{
  "balance_loss": 0.00413,
  "router_cosine_scale": 10.0,
  "head_dim": 64,
  "norm": "layernorm",
  "rope_base": 10000.0,
  "tie_embeddings": false,
  "init_std_o": 0.00569,
  "final_lr_fraction": 0.0
}
Below are experts of layer 9 (counted from 0) of a mixture-of-experts language model. Rows are named router (the router's row for the expert), gate (a neuron's input weights, with its number), up (a neuron's input weights, with its number), down (a neuron's output weights, with its number) and show model dimensions 192-255. Each number is 500 + 40 x the weight over its row's rms, rounded and kept within 0 to 999. Numbers have three digits each.
After each expert's rows: a language model's description of what the expert responds to; "comes before" lists some tokens at least twice as common just after its tokens as in all text. This comes from a sample of Wikipedia text that the model never trained on. Tokens count by the router's weight.

# expert 3
router:520469428503426544430470493499474411464497453392487471455476487481474533389523469514456461527488499476501428493503507503479515483406513489460502429559508454552581521496526482464507498477526590
gate66:506503455471483512428489511531546530479513467514513527513558458462472495431484481490513465533565570416590522474459533521485546520516476487469524474531470505542538552474511553415452538424473515
up66:490498509506461548530499473594496470534535470492509608517462548508537520503494494486543551500506506454438545506522496480491520557531519489514434578455422472579518504488567550509460502452517477
down66:494470522452503465538486548536451511528450435467559516469441423470487520514471476514517510460464478508446508499583438500531462589521497457525518480476609478436452485490498490450561518576533500
gate67:485454524493454501401587499474534499498569587394529434427539580473525532483524467428500496520484568452502493510506539499532486453474509537471542475456476504473557540504572473509535457455435488
up67:535527530476580523498526516513545459545530496480532474439508477534508526505566496403480451504474476506510489544534445501484544467450516581512431504479409442552537550506488516509506469470540557
down67:462526548546480516519517489491494532474499521520549466569487516535452459541489526437434540489481478543574530471513408554613460497455490531419535448408411529547558487542527517515458510596488499
gate68:540502564486519503493485510529498461452561408490440475524512497519486514436467477552483466544485526467464512448509520480561490492539458521430473446424483480475515554420486509494530468516449498
up68:424570457528499505487491435448538541420491510471452491477504515486513487543548533523458556454477497477514430480472504451539540463464550524551434488496491515565480507539480521505425471459513563
down68:479494557420462489502471546502487447468497496438462591548510536565499457474543431480495550474554489510584508472512462464528490495493505498501450556474523506494515589431549427458530494525532508
gate69:467494445465548502526536468543559492477469491507481584467499479483455536566567425564429506522441511499496492495418477539525524438550504468503518476504508563529565467497473462491509536448584431
up69:517502422544529501531548510494515509426374532536516539493481494539475499453488490450525492513431582456475462571484489483432551517512523512527558482424497486538507481495557467489476477502486502
down69:462444500466472527543493504468501549481481491490526439582466497523534535493508501502536584517477470467458501517412393515493475432466476502520513462465578483477486476449496422416500520529523593
It responds to: Number pieces inside tables, especially year endings after a leading 2 (016, 013), scores, dates and percentages.
comes before: " | ", " |", "–", ")", ".", ", "

# expert 4
router:499546418456549507453445528566537472537465509452508508430508499544468464467478488496468547521532527498478459527518493480454479445536467503510494456525524515469475487475490525523489419492529551
gate33:521473491469546557497508540470523507563514585574549497415486492492549536519432559464550508506523452589517460531404474473521472559529499466489484446554466536440485485517554460460496453533499498
up33:511454506546492468587484491451474492446483524554474528580421498522454468509529464506460473459510453493488496465523487524500489485464539478472483480518524566575508557422504464500507469489446462
down33:530470520544518563444470532525475602493475455514506545489499536464513554481463536462446425475463491449493516564434494539498494496446460545546484518447462550481517466544391467487424556481501524
gate34:567495500447549508477477468552466499507542547479498505510589508512456482468449507517586506452478484521463499483489458483480495425590556489440562498552477501544478493519483482516523398522605503
up34:569490474484465559556504532548476531551460554476582549519488495448517509471465524516463508476447475539494494535479532512434549537523456524531507462514408521532488461524509482518582497500480483
down34:491522566514537495461508526515480507505517540518521493500551453485481516491497559507515548467492512509532556509473477580482456575501503478526509567575589482444499521494493475487466469536423516
gate35:420531541443542453562515502539572551462526582506483525494493500523477510460404516442492543564537512573401451474430478471521468494453447534524504494472489495474539532484484468470460517471476492
up35:527505448505514532507511609520491444467438529499534497444529476502549445509470496461533492522544444441488520561525476523487454551443594515543494437509482471485571430418509506485494562477464494
down35:531361462494564388521488561554523466425529485480567523533550545435467486457478525470485547550438472468429492528520460506547546540531554469563472525517492564494514544479519496540462481455524512
gate36:578538485473518456511461469527532443582455514527483578435531557479489472506511447459499477481509499568477476468416506458445503473517448522498578497511479479446490548513479472474469556452491479
up36:455497546460466588486494536527500528510505497534475541498488496510497577410532453501510510493515483454455605523489497440445554462476580454490453482524444495529484543579530476491493448565547533
down36:515549561523544460527488445451467468560522450493478501494550532532460464479444516545481511477513441507470455537504547598535529495534549467477488439500455457484459480524547495498420472517457464
It responds to: Digits and number pieces in dates, measurements and coordinates, plus table pipes, spaces and colons right before numbers, such as 1792, 28 metres.
comes before: "1", "2", "0", "3", "4", "5"

# expert 7
router:540486481473459466463421458461517488493507484425439487534500456500495493480559455409484467516526396465501498539446530511470412553466469465537486465542549548526498503554492610489512427534588599
gate0:513512443462434519500421394513490483477521462503544470549504505464469519491529463467545504548406519469454473467490517433436486507505490537563527501509487497485492506523520513451478484484471491
up0:547467425573526545434531525430532548458470528495486489474415496468486522515480524489403547483461568448520549472521512458491474525517411531513475482507515437504547448487434495601500475514568446
down0:540500490419515541556446484547525526495516479546590549456419509495555468535523472495492485489445532435519466496531531513463461457430481453497433503544512558508503526449509528452491509548492427
gate1:470531541444571537444464478516468493446552494510509581469511489460504493529505418479457487503497519495500539438464481522561526559524500484474485494497427514520500538554475573540459561456538550
up1:488534569469514464587488553563439526436472488471518506528483478490511470494538477438440549500451453523465485574509512485523478494535465433524532506484531500507476461469463501583511457499520467
down1:539574555501438471564537524490546496463489494579530530448473481556505517523523467520441540486482503528423558504527544532511463483521572493486555526504524552513495478489554534548486517489432526
gate2:545490502472495490429532562515463531448490428488480468513503470488530552581525445507539505528525566528455542536494597521500455467472498553505538489481485590525566523486467591525511489561514530
up2:443448550494505544506466498515475464465502495483506503507581524533467472457506518480490485461541499565455520493431504525504512541522474514446516528500440437506536558467503422488581496480480511
down2:555462461503486521501499458488452397556491467502515515490536513491516535524525477578484546492499458478441488536504499487481581455438537535477487439494550444471543505516515512545570542429484513
gate3:594555509498478484513510469490514437572503542472464543469515475493508570469541398524487532528518463518536481522482467492491478500444462489494504502546514518527541524550483500568574492446521495
up3:471471512562556475446493483423539475443517521480584516507560449475556538381524442494497528484473513505535519546516473514439458496533590447467455415411490540479488470525516470538538468487475502
down3:553410483485522552481449511514487554469520479473519564507567427493529481511555567538428492518497553528485476457517416546474510532491459601489478603459435474524525517458533446468497478431474485
It responds to: Paragraph and line breaks after table rows or sentences, heading markers (==), row-opening digits, and accented-byte or particle prefixes (Le, De, Mc).
comes before: "| ", "2", "1", "|", "==", "The"

# expert 1
router:481470431506527486363477567492550461502458539469497477491429501501487480472451525524465461548540423516450499572464501509489500557413488458512482466502515549480511574472537532450504535471536478
gate66:534474497505379532406496494476527538480536506586490478525499468444484451494496535519479499471530452499433536662480469566418488545503431480514448516440516523544497476505479524537480468578507520
up66:478459495498547503569498456473503424551476491530447572477513500552505473514517475469565476587512488495530578483470523492602450438502487559495493521523495462470470505498543564476479525543451501
down66:468459469502579503515486499472569434483506504505536460508542558508452548509453514481477458541505575481507433514509484501474532461463472471489573504518530430476506552477474449546535489524522480
gate67:490536530487480526462529486464519554504445524524543504524467519484545488487547470453463535490502541462490471499418454410511486556404472502486422539456457539493484479448484496548514521469493424
up67:478552512460493543395496433492491562492563483539486466512517464536586584506544519462471496503437540527458513431503562472546385554528486464425500507439514410509515496512483476568507416492560448
down67:461528535544539541550458518562531453467516531563561531558545452480504445468467563495496486475547514555445484437397554499529494398529538453496519495508530502499483517550528490514475436378530467
gate68:543420481513504486488502508422535456542523482536457538555480504521530547472458453489497533437549507507476479585541455501427464519516468538481490486487481537566521498509456409461547506516541481
up68:458457487482482450499511441438451467465547506485456487479479444579518509492437413495511498488451484523502489437539523441529406564531532530582514559543417541490439523472531503493447524504497497
down68:520509445512474570468437559492472445470552511547520466480500521524471499472504503537549486469454474451467428554518467467472470460511448445487526509500461513558486472573445410468445582558501491
gate69:535513483474523472441474536466578514477518521455552573450465511554475448528612582505429508528484528430463534463473494458535430500505543476509429480500445478475532489395535568455499476480490558
up69:487534591440460471484552461464550454491441534497538507536510451465552542488595586515463488549525504480436490477538424497527485427497477520536476432513502448499484556499539453558452478498522551
down69:428490541455526436534504560469502491581425510510576516460502507495581548407546484515574492478524525491503434492522511505534508507419501540473561544500549518516542518521383496571518489437518507
It responds to: Pipe separators and closing parentheses ending cells in sports, election and roster tables, plus name-ending pieces like ia, ville, ford.
comes before: "\n", " (", " |", " F", " B", "'s"

# expert 14
router:533448479535484557513541534549514513475416490453474518467441528554516523469527495470460472495500502482488465455548427557520483551378494466506520466529545475464529615441525563554495532476576516
gate66:539515464550465461537533498562477516472488466434469483469408506543491452579464441449544542446464497510516466516452483488496538493496481533543551498465536542511460423510486476548521514472539469
up66:563481522450534583513465522500421475580536573453492567551511465466567470467455518449495491483482573508439446534402492592524595531510536501460474462471533442545450454541492499445498583498450436
down66:513524510421433526523462498524485594444532435452522497433497554521573525439551522504575487527508413553460525489468511475501496591533438445511458481476453527496513486493512501536468539444493479
gate67:537509519431500495485580524590568462519525450462537540461462496504513566524503545615465502481510480538470471510462465469458449487543512455476508422527495443506504446509599468505519583472508518
up67:532626501479474523523460447512478506537506456582504390517492443481444488476432455472454498473521482512583525525486517552475551494553434568412492484521526560484471552507532488468551555502509484
down67:429410415542493550455514565477508464513456543525508482454513580584510487490583526511502437454462453512442488528502497450507507538522478486550453513484579487504475534497529520441540508453479521
gate68:512479452590494540512500474479501494472503419560461500505473515460534464540530409478493521529523474535529477496556498603527508538498442522467498554527499540479403491443519473537442498390521438
up68:507456480464478498503488581510534399474505465551507491535518503549512505425500521522523515553523481514476561564572569514424447501497474460438477470451494487515498456399536544528445504464472439
down68:477468510502462489544534500447556538582521521527550522498434516500464470417507493492546588487500556540579471528478486445539441502533519477469554441441492489449541427478465480446510491490523551
gate69:490534524479589579555492486529504526510553539531514548493532468463544436482501474438489508460558457540466525527508471462480535467490530548524550438516474499446495555507543496545473478520550429
up69:558569505488464556546541485536492525497486545536504542479494502485573439489496528541529453552526468511484516418486537455473464439524518469509505358545497551420534437526544480497577513472506434
down69:555568472503471527471488528544481569540438504501445485506515485485504502478474514495481458469531542378552505473577529512552494542563553563538477472521452437488381467468515518499530611459523513
It responds to: Final suffixes completing nouns and past verbs (recommendations, notes, advocated), plus whole content nouns and verbs like work, died, released, degree.
comes before: ".", " of", " in", " to", " of the", " and"

# expert 10
router:509511506465562556482527569531439376490509485420455497488448490516507545412457480535464514495510508531428409496536525549456500512423456466531492409565505454435513508552461503468495509561530537
gate0:485546499477538480398402480515512485566589493496454519495520478509548518407499464502475475584463517514453486529519529508543515473481461456503573536518432450470478456507510497422519538491542537
up0:460480425506490413489442534488515534509472480503583476478530480495532513502472495528477520457487500442551477463470483473505464523588450453491529489541432443484519498472547456549484505508556503
down0:484494540488573496462500557502469506508556569496448526504432501549549460456389541498574546508516548448510539498512461501517545501510514528544489512445451501473439542587477448518480490506486439
gate1:503490483468524530344567474534466503484466457547507550515510522519468519523502482482523499537499512586534405464520575500460565485559436492529480482467490448458476583507404420592485511522524503
up1:497446494511544448490496544463508470559530565520529454417520517411538486512532431501503506502499564471461575521485521520470500566515456575535442461515478494550519520439485441447510457504457526
down1:528463482470506506446522416480543525517543587464499482466486545542469571498530434615467465476511531461496494458550516442470499550495579503447477543514525515465452453560438501524487548493495574
gate2:539517494438467496441513544493503527492513427428480553481489543438550518508553445462565490406470474553434515591563547567474504581496404489543573492492533514521584514553423539516487520489531473
up2:440492555504509469497475439557523454524545479458546554511503474521522512481577489511497448461449508437470522500535524493497454476507428461452471510505532474493484440494475563506538528589523465
down2:473507501537485512425510544523497556462418521465456547583507535558525468531513506464554522508484484484503576495526504466507462501468445507488544523475411471486491496499521417499474550524496540
gate3:563459499530555557514533482535493543543568517539469509448472473513507516526513465544531538468462514463484475527522431546552560503429479499508519488524474473483481479477520502484485480553479526
up3:554470532509455430512446516490521503470492552499530578496520482452472469467586521522513530452494516420451469475492544533548446535525588512571524530484489519497395481517547468542501423542493494
down3:508510545511451504541493522524594541484488467452498499540539553492464548495520466396506450530434493525505471475515570493423534511557500487447498488569499479541543470505518522455578487493484493
It responds to: Periods, line breaks and closing heading marks ending sentences, list items or infobox lines, such as a list entry's final newline or ==.
comes before: "\n\n", "-", "\n", " The", "|", "| "